Weights of a small mixture-of-experts language model, trained from scratch on English Wikipedia: 24 experts in each of 10 layers, a variant of Muon for the experts.
Below are experts of layer 7 (counted from 0) of a mixture-of-experts language model. Rows are named router (the router's row for the expert), gate (a neuron's input weights, with its number), up (a neuron's input weights, with its number), down (a neuron's output weights, with its number) and show model dimensions 192-287. Each number is 128 + 24 x the weight over its row's rms, rounded and kept within 0 to 255. Numbers have three digits each.
Before each expert's rows: a language model's description of what the expert responds to. This comes from a sample of Wikipedia text that the model never trained on.

# expert 8
Description: Personal first names such as William, David, James, plus the end pieces of names and titles, such as El(vis), Mel(inda).
router:155098121120132113129175140113130160137103114094143111125115098117133143099147111102091123104112096136102130111109153149128138139126106142133104157148148092126114074112126096118127097104158123130138149146149188147159157118122138107164136135153121116143138106118079101098143180144189101143
gate0:117116110108117117144176122112146115128101093119157115168136123149134113122161108137096092091105112135111117135130138130160110187135124131181115120100129137127130106183149113162100148100127076095120110155114140125119131119106164137110135152106122137150172136133114117132086146102162150151
up0:116157094140143156151132131129085082085160106103119112085090068169141091121125148112113090141115125119080137130116156120139148117145126122160084144141112168156107077121143162093177111137133104125132156147098149157153142126155095111087151154114113103152148129185081130134122101123148141123
down0:143147136117154113120113099122170107119091125114131131155113112121128147120142127122083147143158115128131116075087142151102109147131117116126129145091136134129141162129112128119112145142117143102094128164138095114104130122115107123141159112124119115117083146140125122163146138098135113089
gate1:130114120140127121150100102125113177126104112153112129154145147111160128141095164117129140147126163104156110150145109106080118103112157179078160134107107134139160128120122132106147124132139101129104128129135119125141122172146116161098110121167127113142132118125137113108115160128128114121
up1:126113139086102140080151121100127125153111150141130124141156121116078103145133158106136132133168167130153155151148138137111135133122169137128148103095117118154105132140119105125130144084144116150123096104084173120129111085099145116133112097126114106136146142174119152121134131091105133131
down1:149171124134113156137149112106188117112151120106133167109145124117091213126120122133205094123091101141146110122107136126123112106132131133130118129174135127155126128125181142119106099093140178103154096140120140146134134092141132122164118129114103180137145087165142142138177111118171103116
gate2:142100117068141131122146104158110116108116124119081139186094118111121140144124130124144091127139112154141113130131147169145130081152133170095167127098161160111166102156085091128144127126103098160111145167123085099126114136144132144140089082154159117059146125109115125101089119099150153109
up2:110165084117091113130188126147097122131094120153116109141124122119149131091074145143098118105161147131135093149167091112132130142138138132142111164125164128079142162137158113068114146131149139116153124104149128105157166094127123137135116163188093141081085119124121123144113143150131122068
down2:167113134159156141115165118128162157123169133147151132094161118165121134118097138157125177148099166126117086117147081119153136147134163088143137129119141137139134136081132123166124083119133089161104137160113150149135126151150108173120159103133148137105107111185121142139131130153101131143
gate3:127101132181118118147107160145117139087105114111165137090112154161157101155145154099100120112176125127121179128108141159124099150154143117159171136166132120171114136107103109134143143090104147144083110105093163133141168140110161163144118136091127157122105126117171095142108192088127114076
up3:120176147132127130116161083121149101191153140145120067104111157172112145099111123143141130127072109118120121113148136098110149147113158093125102138117156102104126106145146098142120128116153114118175147135134125107122115122152120102142121109157097111199149107134137157109129109137153128149
down3:117116139157103118106081160163119150154138164159106133107071122158146069115142133116071104112122160096099116131151128102130121110085103155147135116105168126095148133118143095121130147122124134117098167133171126150178116155150155086118079124147115162109137140130115152061106162136141115125
gate4:128118176131151102119149084073100081143153145179106077164145141104154090146099139144124145165113126105135092147121096125157092117118139145125140157153118103118174152132098155136146099120136097123121170111154149178106165133136096170145139107067125151104119091096116116136150084106181129141
up4:114135112133100114111120116092103119144133135149120106115150179159109127160137129152166157148133111139109082134092116181138135136138111172105144127162099086132122115156138126138133131124113095092133137110178164139105151113129090128146125138131116135096110119094116120142167141175128138127
down4:107166160124107130119163132127142121122147116097121102162153101170147180159106120169101124092162164168133117092126100134149120121110123098137103150114103091115141185127122085109135121123138136085127129106124109128138141140175120134120117141088199162134110129103121156109091124152131093126
gate5:094102130106097110122160135150168170124120138126143099125122083117149098135132112119126098132135160146100148110146172132080114139154091091136133160145123144139150142167132097123120132127100164144133121134151098132122120149142073185121161131134124081150075156107113120111128151131139143168
up5:083142115130129133084145088156113087116108165136137122097108123130127124152136184134159139101100146136135133054137170156112169116154154092152129132154115105114131155166132161137101147103149123104119128133125089134140110114112141157163150099119138126106111128171158149137099203146151116122
down5:130149083115166098135079115103138152098165128069148142100176086161119191117168104107132111166150133117134126116165150143160109160139130108133137117112132103140085139145119121128138113147125139140134135144123093083086130136129135113095108142150130157172145107115168103074121164124108112146
gate6:141125150175144135091126137133119091178148105127149115102148133161080159152130165143159123111169146116141098120143170093127132082083122115089101109108122116140149080155094129131139126090101137151120157146156111110137108173131112104098124116166137148112148111102102127123119117128097107165
up6:114112181122087167122195153118122142116136122082127102104121126091117143064102162082096147108151145136111130160092129147152102113118126134158104187079152118126097122122119088150145157103119156109147132135106105115172152156152153114116186154139123118123087182111108129155105144111141099104
down6:083138150135093164143138134160119142148109092192103124120144117143154129126155149159156136111156111151097076157140120096089129156129150066127127083140144103125124122123119085150136152158149132142116131144124147148184116103125119085139082146146101142127154164108117140152131133148138159124
gate7:134121163133057119152148143146154167110145112104118153125130123108136113088144147141177119133106081151155106143138147150145149151130127098124123141107146129154097094165131127162143183112087120167137155099114134127124151132119123124146179125110136121154126147130130135155114102152111128159
up7:081095106111156142128178147164107131116125119096124096127140114112114133150100076148141146158111099163161105085106172131138121133149131128125166159134130137133152135130133135107155146147121089119119104136114171141146140132144130136143149155127149138125170163081124093096122127107118103177
down7:154106145147125115109085104157139159117133134130141137139146135113136109133161135109102140146136123097150130110164131106119116102126113123153135135159131103120103113134122174152136184118097131108121096162165117103151141108118138139129147140076144073112174112143150118167104129106141140122
gate8:157114130129147125135090106109119121138097164160099131102134139115102168129124097121146080132175118128110168130117138124078111135113159139120134139088141138113122139147155150128120106111130123069062126135122135089145138125131143105160165130107119128133128155138183114139133117093136102156
up8:144115107084107094141167116163139143142084126137121104156113135088085083136099103088102117132136180122141129147179085122142140139167170129147114136100160118103108174100164156157104111131113137146138099115146106120123127117109121147111144113160146066135114129100112134146121134102133166082
down8:132131152144104135134135135137102152107098089146147115119121109125082104158166134120131129176122132112102125105139096154117092158140121122110115174138160093106170135130127106130108170112152136130085156116125150137076120119119094094129127127120088088139140144135136113114143111100129114153
gate9:130108083132139148111157079089131141133098121133163113118143171108112119148155120084145119131086118144131146147124138164078165146111138126125128129131159127125136108146129153134141117075157142123128154119120145150073177160103106149096143147154141116130153084129147128096120124171076104158
up9:147149129127146131130127096113111157139133164160104153084113154122145104135126137099169144091117111144117128129205146180122146120142112132101160175130123146136108141166077130211165113106143098146151120107156112127097125161138137100148149114145138135162119132131122140108116097150170110121
down9:105126105144134149179088099159120105133137136085111135137165141103110135144122104164057144124138112134121142126103108087152087147088157134077125098109143138091132124137130120115083135167098094113130105111109123116134127099152142198109139133142140092128133131106160122141147124084133148140
gate10:102122085136079079120157150167116137122100087089137111161123148096123108149134124114148144120169139117126118129114114129137167101150129157117119110164117122115137128113119109104140135087141099110124114112146147114138125168108182171101136137138142092152136106158117142154132190154113114177
up10:113119152140081093115107123145165163072134111154157092138132128135097118139193137116102154097109121165102136132138116163124139114109126142120156100122115134108158172104110103117144141100144116118128174132176154161149126147127159143100137134075127119133136084156105169097082155164120151192
down10:113093112090119164107109128148142143111078110123117135122133146133127145127113121129113108175142123139148119103107157092117121078183119102099103093143117129157156133153084119164158155136110124129151147135120065144069098112135117098126149126094137129160127150113148156136142131079125122135
gate11:063119131152111125150129127162136163154107098099147137127132129131136108144169111108104136075118167173149186142094166153175129133101124092155120149155125134102115151142127169084098117102140126163115155151115117090129188128086107070143134170113146124070195125145120098103155119109137107184
up11:147171162168095134164116129093146112119155104129096142099097122163118058108097114096148114143125121151092169123103141119120127137121169132096092085164130114137109152099092122129114160118132130065127126039164130117156158094128118125144107094082100131125128112098141148152133095153081125143
down11:084152152111132160132100096123161175153156140147183134118135144131094128125150130146131129157100112172088127103123123155138139132135142125108133131154130082171152144116121133186143112172122137093147181129122143117168120143133101153198132074124123142151143125106154134162124126130122105135
gate12:141134134143102093133112110110113096079141142146118087101137150121109132129133164174126128124136101124094153103132142111138179103102081142126092144116114152121132137115077125117093153137154153128154131124133148136104116089157138075075131155160102160151167133121126149120148115191112150119
up12:140109151145139147091147109154093160127113117122104164137140089162137164132133132118106131124143128138134133128131119127098119092132145111168114170136137121117124141143152127126106121119102157117101098112133103105150126135141087137153153062095132132128120101142115167146157129087145109165
down12:133152132111132156143145137150116099141110089088112094139151110149152127151107133101173172134152201107135139144117098100123123131124145146130152136160177105115098118161144121166118137127089120111098130128094138153115111145112130189074144104144126132112143113118128089118132118093162122122
gate13:181109130115154149106111138095124105141189100147129153124142092122156149128151101137119080131102146116152129141130140085094124111118100152124106157126129103113152110142120127128130146136151120124144149108125100115185116145119146099082115114101130128181157121141125082118112087138152199106
up13:110144134146138128148150099130153136084111146139139179097120114115128085112138119127149160118157131145126106140119137114193142101156131123160139089098132158106139180138177091110147177174107109109084179141177134130125112140079108139117116097104115180135113128122135124114132082157082088144
down13:106140130110112132136099124131132157159128138091098158084103166143133130083142116096096124108134132115163114141102096095175131147092131110116124105099149173160111131113133091144149163129114105131144161164097142147085129105104141207106123099140117085140130136131099136138081128095110125158
gate14:143170098146144131134178120129110124123150110128102098105141113135142135114149128149120100123131125131153116098168156114120164127095109134111121154163149139160098116181153144123152082134092153157144124133115114150116137106147076145137161120136145123114109127084129107133109147152162085122
up14:119095119114119107131152133132104106131123125112116137113143105157140102144117131145156123132174152122119163144167151137136111139159134171196117121149154081142119142085118166209110117101085163150121151104129082085121121175130139166121091158154089153114139113147118155139138117153134102108
down14:121156067122142130084104136131135111114112158150117109112089163157100062132118168137127091125108149122104123167132128131118168105135095150155125176130130150125152102122139143135122074104170107108138131079114130137138098122156152102137158162149135148150123144150101131123157163148154121154
gate15:147128134139140126116152098096110073109114126094126078119086138147150147137183110146129129102128114152108118140093166186090135132124146109141133160109113129129159134139105124156121125087079125134133130156184126166153151131152150123135137111119153094122133116142117160118138138128075107099
up15:118175148125145165163072149164143152166141135162138170152147135126112132126127140111138118156121171112162151137113124083137090084106136131163135071101121146111131131135115187084159108122193137116118137129126137140156130124098138119148136098128112112128118091125135131148150125135142114127
down15:117114153109148139084142104164122133161128109159156126097153109102164154147138140140127128133117129128113109153125139114121147138160142106151113110154065116133120170149113187124100103091139128119140148128129127149129114141142096124147146163094111163126155135169122151166113095115162154142
gate16:169160103122127118152097149090096134075121143114129137121082181124109127119119166161136130164146131133130141133148153105125107094130124130157130155134121148118115112110101117161166120101142155113135143125160096098119122104129100130105133108151091147156120129127111165115118163130135113144
up16:170140094083128147122123143042132120098127160136163138142115140132092176112120112137133130089146117138125110161109146130141068118100150149165136132119099126161136107086130126136160092132146119107097159099133097134139109119162093123101111110148120115146085145134133141126122108136130155182
down16:117099151129124161113129168108129141102144128144148147143159104149138143144144082138167132138072138144123147149111133150145145130096129100110159119129127104148100123144132141122125144116147132101153107076109133130137124128108117139157144146133124086097135142151112142117156097143150140126
gate17:099109116126121101114138139132089108121127137170109107132116102136174077173085111095124127115133150131141141105135140130083186151095133159159131145155137105172158108127100094148143153122139084156138188156141106126146142176134116121110089087076131146131134094132116151107096118181095125076
up17:164158146119153180121172121129135106157092138156166162120142103084149110100172139153142101159150083130137109121106112082126098130136128126072099122137168133107132136170123141094102097124110124133121084144111102120134094107062120128107166183112153121123152168101121100127162112112163123121
down17:094151128152124121108115149130134131123141132148124120108113130127116131103090166133132162135079121094167120089094140088120119157099141094160058137123159096139125127100098117161147161164100130116087101087104159084141134126151128085181132115082140117107128106135143099192166161131101120151
gate18:134136101105111142151151116142172151133093133128129129127105148112130146129130128138106131104119102107139131155181124109122126117093119149156143110117105105116146117111158126171125127152130116150098150176125178104134166101121154073141118139153140124131096067086182123098123139082097102118
up18:098136109139117159172112113131113122140131112111129138108135163163139129106138161134132129101177126136148116120151154146126140139118142140065114132176148140117121124114124147187129108119115101128127128097134111137151124078138113080111184140131108131122145193119149155131154121120196167108
down18:126109114139161145142136117134151094117117130109124146105110140124147132156144151159110156143127133141126110132131120091152166134105141147113124143145128087164146132140176149165138134135120115136121163115123152094087095118167096194130127102121137098133196139121162140162079113104123126128
gate19:103079083131145139110138114145122115122172122151135136138143120123137144147120150127187137143164114132146088118086129146131141100109071094117100089105152121139145122155136130136106132119118134162142143148119161113114135122146143144136118153156108123134102127108096110128114155133126143126
up19:115134110132089132152080145106100132109151082138119103125136111137123155145113110113104136120087127162112156172125122096130113145152140104146107143138155127120061138100149104159131126118137123109136105131118116141097126174080108130089148129091142135087107178128140118147106100114118151105
down19:138102146115108122105098176135095145149129144101082133153081132134165109113151124108153056118141098139112148137109102119143112112113120145138137140093095091089129116101116167116126143164158090094117130106140105158165138121139134132087105131109119128146156133112128158082086142114111148160
gate20:131102103111046180110128117153076140131166101121163143153113143104114133127127131128113105109124127100160171137091137139161149122075136137142139131162147103148147125143131179073111124146151133117143118116124139115111154087086153107148100131190134102159114108114139155121139160095117109140
up20:111123106112066143153151149115123129115134127116130127164132119082111155117178098109132099131143102152176151139139133118129106135100184158108176155142120134123154154162106102111161104143114100111164189143144094094108178130119107145106106116161111100128146076111146121185135139128121155114
down20:116135111100147149101110141105138116097121135124157139098110159152136132179089145135127117152150109101161139172104137164088148095095094147117128161108133136142103095095119116086100155147151118102129138098141166108171125148111147078082190156121124164110147096146153164167104095128105112104
gate21:148129153093157157109164123154145120129146127162122142099087147127181113109137113126094106132081083089103102135113132129107142120085080121139117153169142141104116131119079132097152097100117100103093103137182124172146128142113087118107128086166132128149156165129143086141158078116109150128
up21:140132134107090161098157137152138074135131131135105164146153142173152098156104152146145123123141103135107114133157147192118159109108127117167125139141129159142118162115103137137087179118165124122173084161154148138118139146116115110124082131115140146132184170175146087129108111114139150137
down21:156135062141155070116132158103147142090154130126091099111116117161113168135120109113145095137107128162096134135109123128088132121130088145132090117166124125118084143089165143143120102152145111130151098126128136164122096130180108112096090124104131172128146135136147133141145129116157134130
gate22:145125096116141101138124154083124131113115135119083144120131160108121097090124101141112145109100127150104150102088134168155138153086148130126154136142152132157096102120117123093085131123124102129162133108140152128163111100102103128166111109080161122136127138118100118106138139106149179114
up22:144118153092142151137126096150118133106113160129150151151142075073118115146168139129138120160134146129172112101096170108116141074091171128151136118156110122142142137173141168149130101151091146149129126114109097130140145175153152111126171117110098143121096111111131155130143134102117090126
down22:151126131119074129111148102188176159122129104111125142140130122115104153176135159125106136106127194137141144107131080102136143138071141137076135190126116143144155157099123132091137120121106106095142135164108135074113152116157110138162162150134148101135143149138092112113159112137120127115
gate23:118148109144152124127140106132130146126145135145094125118138127144136136158065163097168159125088118105127118133100113154114172159116112101137139161115140140140113124141140180147143145089109094093171161108081122110152140150109065210174132160159091126156134112139119149133136126153099140115
up23:133143136143164168103137127135176113127140093154173116138159136090098103129172082109092096151113126095130123137120118125144144148098091132147072118089156109094138118098100142133113127132183133146133131090162114154107135116160137107136141139124153123130084136128114128146126126115108113142
down23:126108153125141143151098130171162165096089113096066129106160116121163126151143124108117166129137139167150119102136147077100122123122121120143097155129123088131142158128140126143099163125158106149136122105136132122128094097142155130122092129101132116116196125123131177124130126120181168151
gate24:139109158132119124118158137118146122174133121101144099084123082135175125103125124136091114104135124150103140112140158158136138147102163113090130112174108121086123120128106072159168113148124147108125090114147192127149128142123154129117084117145149141162109116119151120108152175160126090118
up24:115094148097127105112146097097135129152180140116116147107088109116142149114167145109145144128112127125141122110091131087080084118105126128097161154146132146125145118110150098157117117121105124160164151137169147110116115131130128106162106157154147128133125144129133118140155087152160154136
down24:080129140132108125175082089149122151101093160162142145133149102160109145082110106104120147123137157143122085099183111118107114104120146139106109141120096134094118134168122128113117131117129124093129120125095111127090179124096140157110117110103089100122144144097120135137091159090172098106
gate25:151170163082101123127172156141152157184139127128155118155083153162086142148079118093144135140113142104084173117130092067100151114145158112147112133126090103159140141127125120096095152143158117114166106149129115139154109146113119142159127175148150114117133149133134122102150117137106169144
up25:067129151150110129155168126103107103146138143127142170162146122081146124167088144127165084167112115135077141114139123116152139138145131114082131184150092113149091135157099129131121160104141115112167070132129124172151156138133114131165163121124098151134096142135129127104138155142122138122
down25:159136109106113151134147115102133138110143162144134161115149120111112183091127128104128069104134195137078109134139121103088111108111107150128168154121136155148089117144122159129118121081143154159137147080114106121164097102127139133106119167082156113139132111137148135141158093132126138155
gate26:142126125093163152122189105129139161158179141123130109153125088150114102081166169117090115142139132144097122145142160137115150111148125128135143120137131115122113134124114110142127113098126129171158153151139160120140118124139155131136132107170111100183149115162109182090096135139165139084
up26:113085111140168145121148117112131160126129154103121155128095138134130112102123160142110121108116128150118108130097160109125130121116128157140139099080105146138089157116111093101115149141130098113109114140090136119130107100083149137138133141118142105153153094128120148162187125122152139091
down26:120144161127128165119149142116130089132095126145134098141106124127174139118149083162091140152142109136143144131137142141098122120147152133141151129130139189169100134147173142127126138128142115128093084132122090091076150143103112102115142131104100143086122127169101113196135115115165132155
gate27:120154112100124126155116102108102116090104107128154159131113109144115119152132097175142144114090135130112113106125148111145105125127163108132161129088112126144120116180164095176137119121093103163093133093137151127177131145132137145099123128112149159109122131135154163141133160117124165114
up27:113126161111142106139130124087126140113111159149142195125131165073136117079117134099137113085094141151125124153105149122157112094161142137142184113103109153143149113148150123072113143139098093117094175122163124148108145116113152098105134093172137114123130122140158072118133102102115151138
down27:108145168173106102122105159107141139149124165156161152152118118100147149161102140137132122113124170109107090140099110127168122144188109125146133136131146133124140117156124103121095129169135134127116135110119141144150099143135139130112123137110125184120143131107092135161133124150127137149
gate28:076115157077090156108086159152114148118111118102142116116135118129103129127131125139125128144154157132097160085116133134111158134120170108131135127111152134184117142144097146148163163132112071107127101137154122103142100125122125143122142137116143157117099162114150121125148148105130132116
up28:096133107091149116144131097136114089137136127129105134076160140148132140111121155131135126134115123083142121141081125072117134149123095176134134091102110152125121105104131119114102175107117114135149127139119098183105126130154134129159099122136130161065099141106138137156117120105140141149
down28:137129139139118157136087145119089112140103112145127139153138095138152129118129078119191104148113161138102098132076115120134096128124095134136121119120154112130108132123189121122082153128116086150148086073118137091184093096135116156093128091148157141099143141157170137195123108099156158138
gate29:119142126179161117103191107114138094152076126111159100130161105164136101130121087098121127107152088122122090126085110138094099174110103149128114132121170093138117136142130122116140114151135126074135161119119142132129147152139130086111116088148125109148063114137124162129145141116122103156
up29:139107127072131125134104107147144149098172158153121135169116125094141156125140157091113163138098154117127114132135129103124119109120097105101121077161123118106120158117144141142132126128141141158122113115084118123124104138133104127116139173102149141111151149087140117134151128129116126129
down29:127104124160146175092087160073123121150128081138129129133093143128168168134163129150135120137159127104154130120161148106087134127101174106117147160109122139124122165131149124132137151124080104110119120140131162148121108140142124137119088130112117097122166098146117132120094102167106127123
gate30:145119107141141173155106148123157134111147131146143133126100134159154137117134181082089131147121111148155124070136129089094178089125131144116115113109145085138125124153132155136122119099098144105112109082138134145072122140131093084112161146146153116096115116119168143113075124122124119126
up30:141146146129126106184137164158109121135156127127158095128126133079133107100142136171128110140153075056148107145121115103181130138145132096166170133113088131129111078136117114097152150117116134123088120118164121135167120104116177107153151134129118132107148186102165123148134133067196118099
down30:161138141128103139124140147138091151086096149126134135141137100131104159141122183115175095126089138145121154119095156149125144142178149096072102110146158195208129131134141157138142112146126164139139108131131146136099127150141103112110176106095114131117123114101133110125184136138143135121
gate31:152116138103113125119170159127163133120118105130114103112140118122092136122095132099102066109123149140138098140108144133121102114143159134153140136120167112122126106101132106110131116122150104101111118144124131092117157126125128114102144160174102142144131104110134105131163124096148124127
up31:132170149157118106128124157081091158135136134151092156141133138118115115128160110115136173177169120111150109140177117119104105136133151163095126124125087146146108164144130124137104154160136135152142101087132113135153129135141160115125088094088125171109124114121132145108150114128146172095
down31:098141120147126140086139116117125134146108153120110170169150120119126113134130062181133116124106129105131156155108095092172123134122096171097107121129092108125163115135143165101131106095125114161139113103104127108144126071091145164143113125131116143116110152147142110093124122117099142098
gate32:164091147106179094095052141169103127098148124120153176130116155108116159124147166107118126129068145155142118127117181141099145112144130131130125135100139128113143088094109100136157121075135122174122129167140143113140107128109115120096128122132158137137096123107126080112084137130159156141
up32:148147154104097172153137109139131131131148184149115113061115117142095084142135113109151161116145115115079106143117137119139104110163134100124102151146110098152097158129130110119165118134153164079129145129176146128178142133138159137126137141147107094179151146152140157101115134145152140108
down32:151069113152119133134140121148143130177139110129121092114146140137126154115118131154157147141138151121131084126153131104157147125164141131104163167143166080126113106148136108181114140145084149160149117141136137113155115148100122099199141108055114120118167123117138086157127120105136146170
gate33:125100132161126103102116074132121120119092122099133107098134128134159148121159119130081111141138161175128102096110135108131079135109145117144140129158129134099104098142127095098113138095129117142141089110131122140095165135127144133076101123115097090123126140119129142147129158093141138130
up33:102138124159112090105138120134096139162122122122136158112095139159139128145105132150096141145123147137112122090070132132142123152100156144161098133137149149132131115154122117128092163100142129146150121082127160137065147114137154129168101121134109113139140152127116125151091108155133089134
down33:126143147129122105141162085136194142115111129172135140136109082142149145163059150134102121140121111094106120160109133160120144125171144129112120115150123135130105107097164131103145151123166101142114119123124128129135126147089132119107144165127120147129110132126105105118105115139086103121
gate34:103151156124119115096136118140106141155114102083169111146150111119146159128152098122145134093116107118130188128136137106149140136123106128149132141112161157132131141115100148187100114119137138127131132155138122142109144193104148129145165112151133140135129107103124097118126125120174115133
up34:132177124117116139108116117143121181136149127109142101106128130140109133126137110118097142125129143149136140143124138140133137112127114149142127145107182132130141083083149139171104140106117108165105132162124099109151133161148151083128124154127126121121155125151103119071154114122136139179
down34:103152126141120134118123174108125103116131139119088106116090122107094159146129102149171099148131157177130127128118122089148120141147139124143143159128087178151142154114134139113147133096120165168131113116166075133135118113143161157095170135107123115149145113110116150126146119104156136170
gate35:145136115117143091114121137140114122116135142144116117094084101154121118142143162143109083085113102142129089142130123179134141157146086182112097141117131124116075123128117116070155098137143128127128145098097123147152160116079105117131122154158171121120127119141110146119102155133028145127
up35:113113081147124139113150150126158187116135158121135078167131150119146106131155116110185124164086123127099127136142141144146117150134121147156166153138154115102146101150131134127125141093102118161128135159107117130143145167116152132140153138114155138137099181114149123127126156075151165115
down35:120133083146127165165094148116113094143106132107092128190102139148159152096120107152098141135127118138185095130126136137086125088113107090125140099105110133136148090136097125149114172126152124143133112130119144159124168138178143138136118101136144133118121119143134108060142123132075137137
gate36:123125114178115165130125177115151147097111087087094169134100171153154162132155170120104113123123128170139157150138127145134080070127138126131144131138138175187124140110120121157102137117091112146107162138117144126144067102124129090131103128103144126108124132106124142163166103156128098114
up36:137159158088116108109078115133115098161132146105160138089136097148091066121100124152117171154109103129081123136150169155111187150136156081112080104122111157077111131138139069136111089127149158115137121103140104158123130135133124185113134129165129156151127137155109150106105175128147102134
down36:115163114086103108130163173127155109118144156113148129142060131130150169131117142138132117103137142127138152106181087150100133129128119155128153109092109164112123143132133140107168123117112156076111114122118100138125098169175134141131095120138137134111094129143108126113116144113148114135
gate37:156100154151166153158175162155120150136121126069147089135106165106116131107146174108103097138124059122144195134116125120134168110160137127141097171118148168124139104153105115121108073096116134111098151164111153133103138093150124114130115125147115083118154107189095137170115111133134131137
up37:132100086121083089156110144142141126150134109151086160113144117167171133108124110132154157125114153174096083113122161151126098164124142148143159130138128117116112132142140140111134152122124145164131153145100127114166114154147160097114166156107087130148103159116165132136146151121155125120
down37:153137159082151116125121148138139119156147147119134118115133105157144130172142101135121135172158131094096120159181127139111127111113119167169160106117101118117163093132139112082147142125163122060133149124112100128135119114150127143149150136134155148147127099155166141117118136139110113146
gate38:117161124133183133107151145092121114107100141133138112098116105142098117144153136102133125127138131118105105122091141158127138169105127188149134139125121140119128096136121148076130080111170139154117146085113125146143143107139113138154144075137127134119151123157090119128146170122135083165
up38:095129157142154100127112117128130128111095170116134110140141107162118080133141144151103115116125122120118123138111121159152121170123164101164085101067099097137119149143127078137078128113103134120147153124109136111128156094128142139103094089158126112116118123123105160132134165112109111160
down38:125123142128131119188124089184151136142098114138138149143162149159148147117109120104101130122118108164156108110113114145113126141140162092114129107137174159147137111168127123142126152129128121128154161144153133109105124112152164165148158119083112123125083165090122137111109116136150131131
gate39:146176149120138139124125099144146143122155147140106143157186103074109109098122102099116145124177139106074117125147142128110153118108139104117078156148158128132145132090157149121126111122129097121115135114191149146166167173147140094127105150176139136088126128152138076125141144131132120123
up39:096113111131134109149155130130145135134074106102151137119079122135151136111124135130118187140129134135117148147122137083113134137154138167177155107138110114137123128109127122159124134105169138125113118100080114089106119108168130104153130133117122149146159150131108169127119106126176119112
down39:100167147100136110098187139120151163156115055135153133109159128134125159091111168132126150089132089134157151129091180143114106135154112092144146160163123088158134162126080138120145120133117138119138113147107133126118145102109142105120147135159129133106105129126137117122136135108155183127
gate40:093110105087121107134142106154144133102120091151132101113082127088114113094147103103084125103136071144114155149116113173138124143147114165149156148067131122110088150157139115149117151122154130150071178155105129128137153136158144103126095144114160157143115136135123093125099106132132102182
up40:117162151128097177145066175120124144109127118116098145141115116125149137132120168140148185171099139111125083097118097111115115119145179134112141114128136163119143115104162091125105161134085111138145100094111117116100077131119121143124100146131140115147131119132154158118100107152143112167
down40:111103163130128159139119127127128141123175102147121147114111112169108144137163150114158092117096132112130120131177154113093138113121146116138096134115152088138122143120109140115151095137132105118130123107124135128126113104122116128141123169130088136083152139142138128100080112128099141137
gate41:153145117130124084112140109104161153145119161158102170107147194136090136123109128110128140107101145172110135112167143124156123174122145101127172166110139111085114177102114104189115130125099112121156151115160143106106088147149117177147163110133157109144113146110153151139081148162130148086
up41:160135159101127109117121145107120131124087154114109146108126143135127138121119078129133120146125119167151111107134149125089126149114125077116139194131171100088164131117142106158136147110103122138152149113145114079139111169180100140132165124172130077107120134145136185147127122149144123137
down41:156140106139123110084153104153095154129145175143100109108118108100112106106075122143077099152121158110104080118100126163097111109098107160125134115116062133107145148133082154114146123113087145138118107121100098113145116135137127143069136129155115132108067121177144151124139151130117180164
gate42:147160137132151106127111082129164116093158104124109143064111132152072161117146086108099114112085109145127111129105157124116162145136064152130131140122149109136099059152146122160137090103151128140124180134126145138135137125118111141136140128114130134145143108079130137137178144135114120117
up42:087107113138095155156102129077132126192135115120161140112145130117150107106142073128087101076155117096115121103143080160111156139097143100123138124135084108149126157124141123139150154144154110119155112098129092113159150122132133132132107109114149136123147133125126116107081088110142135150
down42:103115131143090066130091138114142167147174144109137109159149125105116148102076152120095117153134107128112099123176143089115136123064150115082138129112092067091116164115158107130116103117073135160136137129160154157122093133145160116121096139180161071148141112115125078142087127107095104139
gate43:151144133117103108113128084112118135137121139119093123162088097073167133087097123092117134104118102145128124120102151173116141130129161130131132139145114137139114118123135134140110102131134107144091115130167176118128141104143148119140128107117124098136110136118103112146113166124118100115
up43:142118132115120129117162164099089110186113123143102131091123152122086102164133134126124135119188167157098103120106146158136097153134096154092119108118154110112133148092144119096124094124130127093123114112126104127112138128145127107126102193145115145096149130102172174118122110116166108062
down43:138138155145125135133102087147138166143136080091102153074169094119155101131133141132138148167157159131121104120131116082119137150110124178135127155082143116123125169123122173149100081134136129133114128109138117104149097178116128104103135108079107158140150098104134111107095126134145111144
gate44:122137172085126131153105126108097118154114149131127139131155136115118102165102160112110123150117112140120134135133081155127168102094121137109103148129121133118086154096189120154155116114135159098146152107161130137149123141126125159133150119087112109103134145144104137134157139115093157150
up44:095136123138121113081095078158103122116151136099106131115117154184131125171109110143129147114129147130136106114131145114091118137184179100143156100112157126119127158128131127164146133133114106138166119121131086126150103139137117143141132119187143153152113135130155145119118091132123178105
down44:150129120170137172134149135108093165120169128126154101138165100136097161146155159163137138154097119133101088164102135121159143139122143160154102136170103135110152091097121139132119056112132160113130117134114134177134121133098076137093126119164092133133159133149146138124181142154151124071
gate45:115087112136083142114086142138123132123095175110168119135134126143154163137177109124128124095161118122147147115132128163143072133109159132119196128087114154154133124124117107130133126130140103150120140170142144116116161098120172143135092101148148136138140140089082165121131111093132163124
up45:138128154123102122125117111128128146122139122105149133167130113156133152082139114121138112097119116149144133096128148088145130128128122159169096134151130108081164127092139116183133119122125134121136100128163124142139104126121145131072136155123083138139151132144117120094166145112123077105
down45:156163134121132105153119138118159091109118167121158112098149088109135084150105109111123132140132142119135135107101114114132112146166129096084126148147145133135115098136185095142165142143161118093100162130099123129132139157131122140162129146078164149097132139110092134109146110120112131141
gate46:125180115145146149074125134169101107122104158144155153152136135106100120087122139125117099097150151152105107154157071091163154126162103105126081108118151145113124157131111122141121107154140148113173139135148121111125148163102157119152067110135132107117125089123085130149093113112171123131
up46:133135144099122139123155128120118160129116102175177136112144100146147111106164132125081103102140152101113121127134064090138166106106145159146076106117120150139129156099109095138165124112131136150147131153114143143164121165143163126098117101157147121121126068148082141106096100178134121176
down46:132117115113128121090142118112096162133116124114093138180101156139153124062155120140120153098158128131187118063143084128138145105164144144122129120089136133182142127128124074121172091108127121097106100139143112138129118161137102201129163140114140103098130130171129117075114133174195127152